Weights of a small mixture-of-experts language model, trained from scratch on English Wikipedia.
Size: 11 layers, width 192, 57.6M parameters.
Experts: 32 experts in each of 11 layers, 320 squared ReLU neurons an expert, 1 pick a token, a softmax router.
Training: 789M tokens, 6019 steps.
Below are experts of layer 7 (counted from 0) of a mixture-of-experts language model. Rows are named router (the router's row for the expert), up (a neuron's input weights, with its number) and show model dimensions 0-191. Each number is 50 + 12 x the weight over its row's rms, rounded and kept within 0 to 99.
Before each expert's rows: "mostly gets" lists some tokens that are sent to it at least half of the time. This comes from a sample of Wikipedia text that the model never trained on.

# expert 13
mostly gets: " ==", " ===", " Species", ")===", " ====", "=="
router:47 34 45 36 61 39 36 54 63 77 35 39 51 44 65 36 39 37 22 60 42 52 58 40 57 42 51 56 46 34 35 48 27 36 33 45 41 47 47 61 77 56 39 43 41 52 67 46 53 37 54 26 64 55 46 46 49 42 49 46 26 51 41 50 47 38 54 51 47 64 53 70 36 27 54 40 43 40 30 48 49 38 54 55 29 50 37 32 42 64 79 56 22 34 62 33 42 72 38 51 56 55 49 64 68 87 62 27 48 57 44 56 53 43 41 47 56 67 58 65 38 53 71 48 27 54 57 43 36 76 39 50 40 44 52 44 27 56 50 49 40 37 65 51 64 50 61 38 44 49 43 47 56 38 58 44 60 63 52 59 40 48 49 67 62 72 46 51 46 57 52 45 56 60 52 34 29 53 41 28 65 54 67 56 35 49 41 60 52 65 53 44
up0:51 56 44 34 60 49 67 75 67 38 45 46 43 25 64 52 44 59 52 73 54 59 52 52 56 51 45 46 35 55 66 42 55 56 44 43 34 71 61 52 54 59 43 48 52 49 50 37 58 51 75 48 41 48 39 77 46 35 43 46 38 46 72 35 52 47 50 34 39 52 51 32 38 45 47 51 40 48 44 67 68 50 60 39 57 27 45 57 29 49 41 61 69 31 43 56 72 54 66 60 24 57 40 50 52 61 29 67 66 54 33 64 32 35 65 40 57 52 78 49 51 47 55 57 46 28 65 51 53 58 60 29 75 42 55 53 52 44 65 20 36 47 50 44 62 53 42 60 45 27 49 50 53 77 35 30 56 57 53 51 61 40 70 37 49 51 47 35 26 41 56 36 52 72 50 57 61 65 57 63 47 39 49 59 46 45 55 67 50 82 47 57
up1:52 60 42 61 63 62 55 62 51 49 43 50 71 57 37 45 24 61 60 50 36 34 71 48 52 57 65 54 44 29 46 58 63 46 50 53 41 50 41 54 54 48 66 42 54 68 64 78 61 48 36 48 72 33 53 42 71 48 55 40 70 38 30 32 52 53 45 77 40 42 48 35 42 47 33 41 50 56 53 46 74 38 49 45 47 50 30 55 46 34 85 57 52 55 54 30 51 51 36 50 48 63 49 35 21 71 46 57 58 60 44 36 50 59 51 42 60 57 58 53 50 54 38 47 52 55 29 35 44 59 61 75 46 41 53 41 55 28 49 44 63 45 46 49 55 36 54 58 53 33 63 53 48 28 25 82 70 48 55 38 56 48 61 27 72 53 42 30 28 28 56 57 49 54 63 62 68 56 65 64 42 50 53 49 39 52 53 40 70 42 56 56
up2:48 54 38 43 53 34 38 55 43 87 60 59 50 44 60 49 48 41 54 69 43 49 56 52 49 55 34 38 44 60 50 41 70 57 43 61 58 35 67 64 54 53 35 64 40 34 52 49 47 23 42 43 39 57 51 35 54 54 39 69 43 35 51 53 49 55 59 34 40 59 31 41 55 58 44 42 37 33 43 56 78 64 26 51 34 41 51 49 50 35 42 48 53 46 65 64 40 66 41 55 46 25 63 46 49 58 50 52 45 59 61 54 38 72 55 44 52 51 62 67 63 53 51 11 54 25 49 59 45 77 47 30 34 46 59 62 49 37 62 43 59 42 64 49 62 69 22 35 37 33 70 52 65 55 54 55 46 38 76 48 46 48 65 46 61 41 65 53 49 30 63 61 72 34 37 64 42 70 37 68 34 54 64 59 46 52 57 51 36 46 34 51
up3:39 38 35 57 38 47 46 60 52 37 52 62 55 37 64 54 44 41 69 40 33 61 30 34 50 57 58 53 66 80 49 42 31 33 49 56 49 52 08 66 52 31 49 52 72 51 62 40 54 40 35 61 46 53 39 56 49 68 52 48 68 49 24 40 57 68 36 49 45 30 47 32 55 40 42 40 59 51 65 69 59 77 48 56 48 63 41 47 40 26 48 58 64 57 53 45 50 63 50 47 31 49 57 38 27 39 34 48 46 47 50 55 65 49 38 36 19 57 58 43 43 46 42 44 48 62 54 49 48 62 37 72 36 43 39 64 66 53 71 76 42 34 58 53 51 71 42 56 75 65 43 46 39 52 58 54 69 40 56 56 70 52 53 39 55 52 51 51 65 35 41 23 39 51 47 44 43 40 59 44 52 34 28 49 39 44 62 63 59 56 55 40
up4:46 52 58 70 57 57 47 67 67 67 57 54 53 76 58 48 56 66 43 29 49 67 52 47 28 61 41 56 29 44 52 24 46 48 36 32 41 46 46 36 59 53 74 36 59 37 55 60 59 46 32 42 56 47 41 44 45 58 60 59 46 54 31 53 41 44 39 49 42 39 53 50 32 35 62 56 57 51 47 58 44 36 86 54 55 51 73 65 67 58 54 39 48 30 67 54 51 43 37 34 42 55 58 35 25 58 48 71 63 36 61 53 54 56 42 54 72 44 48 87 49 60 47 57 49 39 50 60 26 70 63 61 46 59 34 66 43 44 33 57 43 67 53 58 42 76 54 43 59 44 71 69 57 36 58 62 75 29 45 45 51 66 51 51 56 60 51 52 53 32 61 37 46 45 38 46 37 38 34 48 48 40 42 73 57 54 56 49 59 29 38 41
up5:58 43 58 51 46 45 31 41 62 38 68 21 43 57 43 61 33 40 54 35 56 48 55 54 35 50 26 44 90 42 44 48 53 48 55 73 66 34 74 56 57 63 46 49 39 34 83 34 44 41 40 48 44 39 46 36 49 68 45 40 73 38 56 44 56 56 42 52 54 54 53 52 65 30 45 56 46 50 43 45 60 50 44 45 42 55 57 18 56 56 56 28 36 43 38 51 62 40 51 46 73 60 41 37 59 68 58 41 48 54 54 49 49 52 24 49 49 44 50 50 49 56 50 64 69 69 42 53 51 73 38 38 27 69 58 29 46 61 48 45 45 55 53 47 32 59 56 72 51 44 34 53 39 28 29 48 56 61 36 48 40 25 59 61 56 38 64 59 61 37 33 50 66 59 50 39 65 51 59 45 34 69 39 36 53 39 30 49 45 32 57 42
up6:56 44 56 37 58 47 48 62 59 61 50 70 63 39 67 67 50 55 51 31 46 52 59 61 48 46 43 57 46 76 44 34 49 61 71 47 45 47 30 67 58 65 62 54 62 50 69 33 34 58 50 52 42 55 50 74 43 64 35 34 75 53 49 34 52 35 49 48 56 54 34 68 66 54 45 63 51 76 43 43 46 39 47 34 36 42 33 55 68 67 50 54 52 44 43 37 64 44 70 35 64 54 46 32 33 64 34 29 31 50 34 62 37 46 54 39 76 46 48 47 66 51 32 52 56 68 58 58 47 72 54 62 68 51 67 32 74 57 29 61 34 45 43 57 39 54 38 66 66 54 57 54 34 59 59 63 56 38 72 54 52 17 51 48 65 51 42 45 66 37 45 46 41 52 46 18 46 64 35 41 38 50 29 46 55 55 49 45 49 49 52 45
up7:65 65 70 50 33 31 33 55 42 64 34 43 53 74 21 38 75 37 59 49 38 39 39 41 58 63 38 48 33 62 56 31 47 47 50 50 63 57 62 46 41 44 58 58 47 38 81 50 45 53 45 37 21 64 45 64 52 68 51 61 28 59 54 44 56 52 47 57 43 57 79 70 53 44 63 50 53 46 40 51 50 40 47 44 67 38 48 55 44 67 52 42 34 45 34 52 64 44 65 60 57 30 48 32 50 41 48 54 41 55 64 63 65 44 44 35 48 42 48 46 52 31 53 32 38 32 78 53 58 47 50 35 70 48 50 57 43 49 43 50 56 44 54 58 46 54 47 26 80 14 57 65 44 70 54 44 43 56 72 43 44 51 37 61 66 36 43 45 48 60 39 51 49 39 55 47 49 20 55 50 49 41 35 67 43 54 36 62 51 69 38 38
up8:42 26 49 40 51 56 51 32 56 52 47 62 64 46 53 47 45 73 54 44 36 66 47 63 48 47 41 69 59 35 45 58 49 53 56 50 40 49 41 78 51 70 64 36 58 55 37 29 57 36 49 66 73 60 51 50 59 76 60 71 46 65 22 48 27 56 49 55 60 63 59 43 66 57 48 72 56 44 50 49 27 62 51 48 43 40 38 48 48 37 54 62 51 88 39 50 27 37 66 58 30 48 49 61 46 46 46 55 50 55 50 36 43 56 47 32 24 50 42 48 50 66 38 55 73 34 56 48 46 57 39 37 58 47 56 62 40 50 73 45 55 52 41 41 50 52 42 46 54 62 18 49 53 44 51 53 54 58 64 65 51 34 76 38 52 50 56 57 48 67 72 76 28 46 54 47 52 48 48 58 42 18 33 53 67 62 59 36 51 44 58 69
up9:49 61 65 61 35 38 58 48 67 51 48 45 44 39 49 66 62 40 47 47 69 54 41 46 35 50 63 41 41 52 53 54 36 48 69 43 42 48 55 43 39 33 38 41 57 57 54 43 58 51 24 30 54 46 36 55 61 62 62 34 35 63 70 49 71 44 64 69 28 54 64 62 58 49 43 38 45 58 40 51 70 51 44 37 49 43 26 43 60 58 37 56 42 63 60 44 34 53 29 44 35 41 74 70 58 67 37 59 62 50 68 42 72 49 46 41 31 60 57 40 42 47 39 46 48 83 63 41 49 37 28 36 42 43 45 64 62 26 83 35 36 55 52 29 67 55 58 48 42 53 45 46 73 68 61 63 70 47 51 44 40 47 55 64 30 37 58 51 67 41 54 43 50 65 65 38 55 47 53 62 57 16 61 41 48 37 61 49 59 49 53 55
up10:55 62 51 57 59 63 48 56 62 45 66 47 61 64 53 37 41 42 50 51 72 49 64 47 38 26 56 60 31 60 41 46 51 63 73 65 38 40 57 54 44 16 59 40 59 52 41 53 64 41 54 50 31 47 57 62 47 53 58 40 48 41 54 56 43 47 54 45 43 12 65 35 50 13 53 68 57 36 44 56 44 37 42 56 39 29 59 50 52 61 44 51 46 42 34 46 57 70 55 39 60 50 73 68 36 42 52 71 61 72 56 35 51 66 37 59 31 36 42 62 43 41 50 34 53 50 50 32 49 42 47 42 51 59 53 50 69 53 73 44 65 51 66 63 63 47 42 40 53 60 47 38 56 39 32 52 44 78 38 69 61 41 57 64 50 54 66 49 43 42 51 58 51 47 53 37 66 68 48 33 61 77 37 61 59 58 32 68 59 38 42 22

# expert 5
mostly gets: " ft", "Gls", " Arthropoda", "loan", "DST", "disambiguation"
router:30 38 51 55 62 48 64 57 40 66 47 55 41 54 35 41 79 42 38 56 50 46 68 45 60 77 52 47 35 54 64 63 38 51 44 77 37 66 53 40 53 50 42 62 52 48 54 53 67 41 36 60 52 50 26 65 57 50 63 54 62 62 35 31 51 51 52 61 43 54 52 46 51 61 70 60 57 54 57 33 31 57 51 39 55 38 37 50 43 74 39 38 45 38 24 51 58 45 83 47 56 62 73 67 47 51 48 65 51 60 55 33 30 47 54 68 54 52 64 59 51 34 47 61 54 40 60 58 33 55 47 33 46 59 61 65 51 55 50 54 42 59 44 49 46 55 50 35 49 41 56 50 59 44 45 42 23 61 59 66 63 41 53 28 61 25 44 50 36 66 41 51 51 60 79 55 13 49 62 58 60 50 74 65 48 44 41 37 24 77 55 51
up0:48 47 35 64 56 47 43 64 58 60 64 49 38 65 38 63 42 50 47 45 39 43 42 34 57 55 51 46 19 50 66 54 62 38 38 62 56 30 67 46 48 41 49 47 78 38 66 25 62 64 28 53 59 55 52 54 39 47 40 47 45 27 41 25 76 66 45 39 39 66 37 27 69 53 68 55 71 57 43 54 54 56 52 55 38 48 58 68 41 57 76 60 37 47 31 52 65 55 47 37 36 49 70 45 37 69 23 59 61 64 42 60 60 56 57 62 65 71 65 63 44 42 48 61 40 35 48 61 55 52 38 67 48 39 52 58 32 35 55 38 73 38 53 36 45 38 50 41 49 48 63 62 30 57 47 42 64 53 62 55 32 64 47 38 58 32 75 31 45 35 52 45 60 63 58 64 36 62 58 43 55 37 58 57 47 39 46 56 52 60 58 39
up1:37 39 27 71 34 65 65 39 57 55 44 61 53 60 50 66 51 48 48 51 61 42 45 43 53 44 63 57 46 56 57 43 50 50 64 40 45 42 54 59 48 44 51 36 61 43 45 49 55 45 46 34 43 38 49 41 50 44 57 62 57 39 57 39 46 43 43 47 30 56 60 56 52 63 38 45 48 75 37 42 75 49 78 49 33 68 45 26 57 25 49 40 61 56 61 62 77 27 51 56 48 70 52 59 52 69 42 37 34 47 45 63 33 51 45 61 43 38 48 51 47 58 42 40 67 27 57 46 48 57 64 50 56 59 64 44 48 71 19 71 23 64 36 49 53 58 63 38 41 45 37 58 65 55 35 57 24 55 24 51 43 59 52 45 83 38 58 46 56 40 64 35 41 43 68 73 52 57 69 43 51 34 54 58 54 40 29 34 76 69 44 45
up2:57 22 58 53 56 54 32 44 41 59 43 50 61 37 52 44 34 47 56 62 47 55 61 54 60 74 51 52 20 52 55 53 60 23 49 62 43 45 71 50 58 36 49 27 56 39 58 62 56 41 50 64 30 60 68 45 70 49 46 21 39 55 72 43 38 39 56 59 49 62 73 67 65 48 32 51 57 46 60 53 47 52 60 30 41 55 48 65 50 30 63 46 52 38 55 35 59 34 48 31 64 74 28 50 66 44 44 43 48 49 56 54 48 46 38 31 61 49 44 60 65 67 60 69 64 61 66 73 55 68 33 55 55 33 55 42 42 65 45 42 47 42 39 28 53 46 61 32 43 46 44 50 40 51 49 53 48 59 45 44 84 60 40 36 63 44 63 59 74 46 41 43 42 43 63 32 65 46 39 51 46 68 72 69 34 43 30 47 46 62 47 40
up3:65 42 75 48 74 35 47 50 50 45 66 71 57 56 48 50 47 47 47 33 56 41 52 45 52 55 55 46 45 49 73 35 56 54 56 44 66 54 52 48 45 69 56 43 37 73 45 28 57 42 61 52 52 42 30 64 39 40 41 57 36 55 45 57 83 75 43 62 68 60 38 35 41 39 50 61 34 45 45 14 53 34 47 39 67 40 29 56 57 63 52 65 57 33 43 49 62 54 38 61 48 30 51 54 41 51 55 70 28 51 49 29 69 38 53 44 36 44 58 70 66 55 43 71 61 39 44 55 45 40 53 38 37 47 37 52 49 65 50 23 54 24 55 33 33 79 56 65 38 51 30 42 58 52 37 61 32 57 47 55 40 63 53 36 47 30 49 49 54 48 39 60 49 54 46 55 48 42 60 55 58 52 40 75 65 35 64 51 55 43 72 42
up4:53 51 56 67 56 45 56 39 49 28 33 42 32 49 54 71 28 52 38 49 61 35 51 51 47 52 78 48 81 61 39 58 47 49 28 40 32 49 68 52 47 57 61 77 49 57 39 55 31 47 60 25 41 40 28 60 38 39 31 49 48 46 57 51 42 60 39 56 64 48 52 48 62 38 49 42 34 67 28 79 48 58 47 48 49 45 46 59 49 49 25 41 64 54 54 46 53 56 31 59 50 41 61 68 50 39 68 38 48 71 67 43 71 72 57 39 26 54 49 23 52 26 36 55 52 53 64 48 27 40 25 46 35 60 40 46 56 56 44 45 53 60 64 62 42 28 61 43 50 32 66 44 74 68 38 53 45 63 57 54 51 39 48 42 34 42 40 38 52 40 64 53 45 47 51 53 63 37 35 57 40 47 55 65 60 37 62 57 34 58 60 55
up5:50 39 66 37 49 32 40 43 65 51 44 49 40 38 25 47 44 43 55 56 41 41 61 38 61 44 45 48 59 73 39 46 56 46 51 44 31 58 68 28 54 26 57 39 51 39 52 57 32 54 50 41 70 58 45 45 62 52 53 35 54 67 33 55 50 57 49 37 67 40 43 65 49 48 63 75 53 51 55 45 74 44 51 59 34 51 61 50 15 49 32 40 65 66 46 45 51 69 41 44 43 54 55 57 46 55 60 40 33 23 52 62 48 68 51 48 53 44 57 44 26 41 45 50 41 53 78 38 53 61 50 69 57 62 47 51 56 70 32 37 62 61 58 61 50 47 36 39 39 30 40 58 64 54 69 35 43 62 58 39 37 18 22 52 47 50 48 65 67 58 54 21 46 30 40 65 57 38 44 43 64 28 38 58 53 48 47 77 60 42 53 54
up6:76 49 39 50 45 43 45 32 64 45 69 56 38 69 43 45 43 52 76 53 60 54 41 51 51 35 53 39 41 56 62 46 61 25 36 60 38 44 44 62 41 40 61 38 35 39 40 53 51 69 33 32 56 61 43 44 63 38 49 49 31 62 45 66 45 55 43 31 51 41 51 63 88 56 45 55 75 55 39 37 63 34 69 35 59 64 42 52 47 51 53 45 25 44 51 51 40 53 55 39 39 37 43 63 43 70 58 39 39 43 24 72 39 38 51 34 52 33 69 41 46 33 48 59 43 30 66 45 43 63 40 64 56 52 38 43 70 48 40 37 76 31 61 48 49 43 38 39 49 38 62 67 58 50 58 13 70 50 64 62 49 26 35 59 54 57 55 62 61 52 36 54 35 33 49 55 44 62 58 54 42 51 44 41 48 51 61 55 45 37 34 58
up7:45 52 60 57 61 55 62 67 72 40 58 50 58 51 46 49 61 25 52 50 54 41 59 59 46 60 57 48 44 70 37 44 12 54 54 74 45 59 62 63 57 53 48 52 50 49 49 49 37 59 64 43 28 59 26 64 29 64 34 40 38 52 35 66 40 29 60 54 32 78 43 47 37 50 55 49 65 59 58 49 38 43 50 53 50 60 40 44 52 41 44 51 44 64 51 59 41 57 44 38 58 30 47 36 43 73 63 56 55 69 64 35 39 64 47 44 88 39 54 46 50 64 40 46 70 44 46 43 54 60 34 62 55 50 41 50 49 41 38 55 63 59 34 53 42 66 44 42 69 53 54 59 50 71 73 47 43 35 35 65 39 72 43 57 50 55 29 53 44 37 63 59 63 64 40 48 47 54 60 39 49 58 57 64 45 60 40 83 33 78 27 63
up8:57 65 61 32 50 40 53 41 54 53 76 37 41 52 45 47 47 41 57 41 48 37 52 27 54 61 58 60 60 68 49 68 62 65 42 31 62 45 32 77 56 55 38 41 50 09 35 66 36 51 58 35 52 45 52 50 41 52 39 50 57 55 35 50 48 39 42 58 65 36 71 37 69 60 45 55 22 40 83 49 32 40 69 47 50 48 53 28 49 45 49 44 68 44 47 73 62 57 31 61 58 41 45 50 47 41 48 38 45 61 41 37 66 51 44 42 52 44 42 60 40 60 52 34 54 57 39 57 58 37 65 39 68 53 62 55 56 52 27 52 36 46 43 72 53 57 67 42 56 32 49 60 44 35 50 22 56 59 67 62 49 69 53 58 46 69 44 26 26 51 58 64 69 70 62 54 59 64 47 41 48 62 56 59 48 38 62 51 42 54 34 54
up9:55 25 66 64 48 57 51 59 48 56 43 54 55 50 52 47 37 38 53 47 52 38 43 54 39 53 57 55 48 63 73 42 35 50 65 61 39 62 59 45 64 40 70 42 59 51 32 26 44 61 75 60 61 49 40 56 49 80 58 37 48 55 70 50 43 56 37 53 39 28 52 49 76 72 57 46 46 45 38 51 43 54 57 63 41 56 64 45 35 30 59 57 42 32 56 56 63 44 56 56 41 52 55 40 40 77 69 73 42 64 46 58 66 51 44 66 36 46 42 27 35 55 53 46 46 74 30 53 52 33 63 54 55 42 56 58 22 30 46 28 33 51 67 45 59 61 71 47 26 41 54 67 56 50 39 46 55 66 45 47 57 50 19 49 53 55 37 60 61 55 53 31 65 58 61 25 51 30 42 47 64 39 46 57 39 60 42 72 32 45 40 40
up10:68 25 45 45 48 37 33 40 46 53 37 45 47 34 42 48 40 30 45 41 44 76 47 80 43 41 30 56 28 62 56 64 70 54 42 55 50 54 56 42 41 50 37 44 42 44 56 51 60 50 68 55 50 43 27 33 54 66 60 56 47 50 53 64 74 55 48 55 46 52 69 50 60 53 64 50 43 61 38 48 53 45 43 62 66 61 75 49 50 50 61 49 50 49 75 54 56 51 50 34 43 38 44 46 64 48 57 52 74 51 59 49 63 55 71 47 36 55 54 74 41 71 37 53 50 49 59 44 60 43 35 27 56 49 65 45 52 63 69 64 53 47 31 69 68 66 69 69 56 55 46 33 43 41 47 62 40 50 45 48 27 28 58 41 46 45 61 59 28 40 31 49 55 55 72 39 24 42 61 59 73 36 52 49 79 23 48 53 64 33 48 57

# expert 28
mostly gets: " inter", " pre", " sub", " non", " o", " un"
router:67 59 45 24 35 60 50 45 61 42 50 39 57 41 73 64 51 33 69 40 71 54 67 46 83 33 41 57 63 56 48 49 54 38 47 47 47 42 19 62 64 40 48 69 39 57 54 43 39 58 43 36 41 58 45 67 45 55 41 51 25 53 46 69 40 49 47 47 43 37 27 41 61 50 50 58 74 44 56 44 52 56 33 48 69 47 49 66 44 34 59 59 28 37 53 46 65 45 33 37 42 39 53 23 55 31 57 34 54 39 51 48 33 42 56 61 32 13 53 44 65 63 45 52 49 78 50 39 71 55 54 60 39 53 45 44 39 53 66 44 54 53 67 49 46 26 45 33 54 52 51 58 66 77 59 46 37 52 58 58 57 34 43 49 45 54 40 25 34 66 49 46 29 26 64 60 54 53 48 67 51 41 45 63 57 52 59 61 51 48 51 50
up0:36 67 44 45 63 49 71 52 55 75 79 68 81 45 41 49 47 38 19 53 46 46 54 55 59 65 45 66 55 43 62 62 57 48 72 71 53 62 63 41 49 52 50 27 58 52 57 44 54 47 45 59 54 45 63 50 47 37 47 55 27 54 56 60 60 54 49 45 69 54 55 58 31 64 35 76 46 60 69 31 55 50 46 62 57 71 42 33 46 38 62 47 40 54 52 52 29 49 46 41 35 53 55 41 40 64 71 51 55 54 50 56 33 28 46 40 53 18 56 42 42 34 47 49 60 64 52 33 54 65 55 51 43 28 46 33 42 51 40 56 28 33 58 34 61 45 64 44 67 49 50 47 57 43 27 42 28 79 53 61 55 37 60 60 47 46 47 37 64 81 43 45 45 54 49 38 39 44 65 42 65 50 43 42 61 62 38 54 37 64 47 33
up1:55 65 41 51 42 36 51 33 74 59 55 63 42 74 60 56 46 42 27 28 47 70 47 45 47 59 61 52 40 37 21 40 49 47 62 56 45 55 51 46 85 43 60 43 43 57 52 45 48 63 35 66 55 45 40 54 78 48 54 50 41 38 74 49 59 37 50 64 74 53 55 33 29 59 55 44 37 49 43 43 51 45 45 68 57 57 33 46 59 43 68 41 45 42 43 54 46 39 46 21 72 46 48 29 70 71 48 39 28 50 65 41 34 62 47 69 43 41 51 37 69 59 80 60 29 45 32 54 62 71 53 79 41 53 43 51 55 62 63 64 40 50 60 59 52 59 69 61 62 56 37 39 46 36 65 69 67 49 48 56 51 40 54 51 58 57 26 44 53 57 45 60 47 29 51 45 28 60 37 56 54 61 40 43 52 52 60 49 38 51 50 51
up2:44 37 56 49 61 43 52 65 74 38 61 50 47 54 47 41 37 50 47 40 47 47 41 65 42 35 48 59 50 52 64 59 35 56 32 32 36 61 47 53 60 55 44 64 41 33 36 63 35 43 50 55 62 60 73 65 44 54 33 49 39 53 75 74 51 59 52 55 54 51 51 56 49 70 46 53 50 57 55 62 72 30 51 67 48 52 52 45 73 54 73 42 58 34 68 37 69 36 41 48 37 44 57 46 51 43 47 48 67 32 60 38 43 58 54 60 56 42 70 65 18 50 31 57 49 41 62 52 61 42 51 45 39 37 06 42 53 51 43 52 57 56 38 40 50 42 73 43 41 52 53 40 65 29 54 50 73 34 48 69 33 51 40 59 53 45 48 94 21 43 46 37 43 55 61 43 46 54 44 61 38 58 39 56 29 55 24 53 60 47 47 38
up3:55 44 62 55 45 56 37 56 62 62 51 60 52 40 50 61 43 39 59 50 54 40 36 41 57 51 36 40 47 39 48 28 41 61 44 68 53 61 45 56 66 37 51 38 39 54 55 27 46 39 57 57 59 59 43 60 64 26 40 62 47 54 09 35 67 43 43 39 51 54 31 28 53 68 53 65 25 50 52 55 52 68 46 34 64 52 62 28 57 43 55 56 59 53 13 21 43 63 44 78 57 52 48 54 54 61 42 66 39 58 61 53 66 62 51 59 57 46 55 43 68 49 56 62 37 38 64 53 61 64 52 54 65 39 31 60 57 56 67 52 52 63 55 67 49 64 46 33 65 63 57 52 51 42 49 25 34 55 76 34 43 58 46 41 60 70 47 70 61 60 60 34 47 50 57 31 54 65 39 51 39 60 41 29 64 34 67 47 63 45 53 65
up4:42 72 78 38 22 50 45 53 52 33 53 50 61 63 48 44 43 54 42 31 53 35 58 43 43 51 61 63 30 44 35 72 58 49 60 61 49 36 47 67 52 60 81 57 51 54 57 46 59 37 56 45 51 29 47 57 53 34 33 41 70 53 57 43 56 73 32 58 63 43 42 56 43 41 52 35 65 60 49 23 53 37 35 48 58 38 33 37 51 47 63 56 37 41 46 44 35 68 56 45 38 59 22 46 29 64 39 62 47 57 65 33 50 52 67 52 50 44 61 48 46 68 22 34 59 38 62 57 53 47 30 51 50 32 50 70 43 31 56 59 61 45 70 42 50 31 52 44 39 41 45 44 54 66 56 80 45 54 60 37 29 51 54 57 62 38 44 73 41 53 39 44 63 40 71 75 48 50 52 50 48 46 56 68 39 40 57 65 40 45 64 35
up5:47 52 49 64 62 76 39 42 38 60 38 54 38 64 44 37 26 75 50 42 26 42 32 52 45 68 46 35 41 32 39 64 34 44 54 58 42 68 30 33 46 49 58 39 41 26 44 61 51 73 45 61 61 73 50 25 30 50 44 41 42 76 67 34 62 49 29 47 55 54 59 47 47 38 22 69 48 54 51 38 46 49 51 43 48 58 52 48 22 55 55 42 54 53 55 58 36 41 60 38 46 53 40 41 50 50 39 43 42 43 51 46 52 34 70 50 53 51 51 46 64 50 38 45 38 41 42 53 53 59 59 54 44 58 45 53 31 22 61 46 49 33 35 50 42 61 57 45 35 44 72 44 38 45 57 57 54 48 55 55 52 52 44 59 48 39 72 69 55 38 46 60 55 49 27 64 48 80 68 66 76 74 37 38 41 40 47 33 65 61 45 72
up6:39 49 63 48 50 47 52 55 63 44 50 57 38 46 74 59 60 50 47 38 37 65 55 33 52 58 65 47 28 50 31 82 35 40 43 38 68 50 60 42 38 65 53 53 60 44 53 53 46 22 77 71 44 67 67 69 55 45 36 63 42 63 47 51 47 61 50 60 47 43 54 47 42 56 61 61 67 56 54 41 52 54 37 63 43 40 46 58 49 38 67 33 41 31 52 44 46 41 56 36 44 63 56 44 39 55 50 46 45 23 46 46 50 45 46 77 74 32 56 59 63 47 72 21 53 71 33 28 66 53 49 32 42 60 45 46 22 50 63 39 50 41 85 31 47 55 60 57 57 20 56 33 38 69 51 58 43 62 46 61 40 25 58 49 59 42 70 43 58 39 54 57 48 59 51 66 49 38 43 58 43 49 44 55 52 75 48 35 53 52 56 47
up7:30 50 53 40 37 46 42 56 65 31 70 66 49 57 75 44 68 50 34 72 58 44 53 60 49 51 63 49 51 64 57 35 53 58 66 32 46 56 29 63 61 63 49 55 61 32 81 47 62 45 42 34 31 49 51 62 67 47 49 27 18 48 38 62 48 52 43 59 45 52 56 40 54 34 57 57 58 57 44 44 58 49 44 29 52 53 51 38 41 48 71 46 31 65 53 51 39 69 41 58 36 60 34 63 44 57 61 61 63 43 54 55 52 63 58 49 58 63 46 53 49 46 43 27 48 52 77 31 63 46 47 53 71 27 48 52 42 47 35 56 42 37 49 58 39 67 39 53 47 51 57 57 43 38 44 53 64 49 34 48 49 64 58 43 54 46 40 45 58 52 33 48 18 62 72 48 38 55 32 59 38 40 73 74 74 81 26 50 45 53 50 39
up8:32 34 51 46 49 40 33 41 51 50 72 47 33 38 59 66 23 47 38 56 49 31 70 52 54 39 35 73 45 47 49 47 55 28 59 31 67 63 52 71 24 60 64 56 47 40 64 20 58 51 68 28 63 57 35 59 31 46 49 43 53 64 45 54 40 41 53 30 59 63 32 60 58 84 43 43 62 42 34 47 39 29 71 32 48 46 58 48 40 65 53 41 54 57 40 55 58 60 26 57 49 51 35 53 50 51 43 66 38 46 74 54 69 39 45 39 53 46 36 50 39 61 58 34 45 54 45 54 40 43 49 51 32 46 69 51 47 68 67 39 47 56 51 53 35 59 58 64 66 58 58 36 55 65 52 54 35 63 62 38 50 65 64 61 45 46 63 37 47 47 58 50 58 65 41 73 58 67 62 66 45 31 59 67 30 41 47 47 53 60 58 44
up9:30 34 59 31 52 66 57 50 51 28 63 55 51 59 61 50 60 48 57 56 38 27 59 48 63 45 71 37 44 58 57 54 66 47 47 29 55 28 54 65 59 60 45 62 54 45 57 60 77 50 21 16 40 33 46 57 27 52 31 37 37 20 31 61 63 52 59 37 51 63 42 62 51 50 60 45 42 64 35 36 54 20 36 40 42 41 39 58 51 61 68 55 67 56 36 52 65 57 33 39 64 58 61 42 66 64 47 27 43 61 62 50 50 49 38 53 50 35 48 44 45 50 39 54 47 48 54 61 50 64 46 46 64 47 47 55 65 73 38 45 67 55 45 58 58 61 55 46 54 63 56 66 81 67 43 56 55 41 54 59 46 53 25 39 58 38 72 61 54 42 61 48 37 57 53 49 58 52 38 45 60 38 56 66 60 41 69 25 50 42 61 61
up10:57 37 50 44 42 53 54 51 49 54 50 49 51 68 27 46 62 44 42 50 55 45 40 58 37 53 37 46 53 34 55 75 41 37 44 66 72 79 43 54 46 37 68 76 61 30 63 65 58 50 62 60 42 51 79 46 46 31 39 61 41 43 65 28 57 50 68 50 45 65 33 59 49 48 41 57 39 66 65 63 31 44 60 60 58 63 67 58 38 69 53 57 60 27 28 41 38 36 64 63 29 39 67 54 43 50 53 51 26 41 69 40 41 37 51 53 68 53 60 48 42 28 65 46 38 51 58 34 45 48 32 43 45 46 37 57 45 45 74 27 45 47 42 56 61 46 23 56 53 46 38 45 45 63 49 42 44 59 14 48 68 49 23 35 56 52 46 58 32 53 37 56 49 71 46 61 50 47 46 57 44 54 54 60 72 57 57 47 57 36 61 45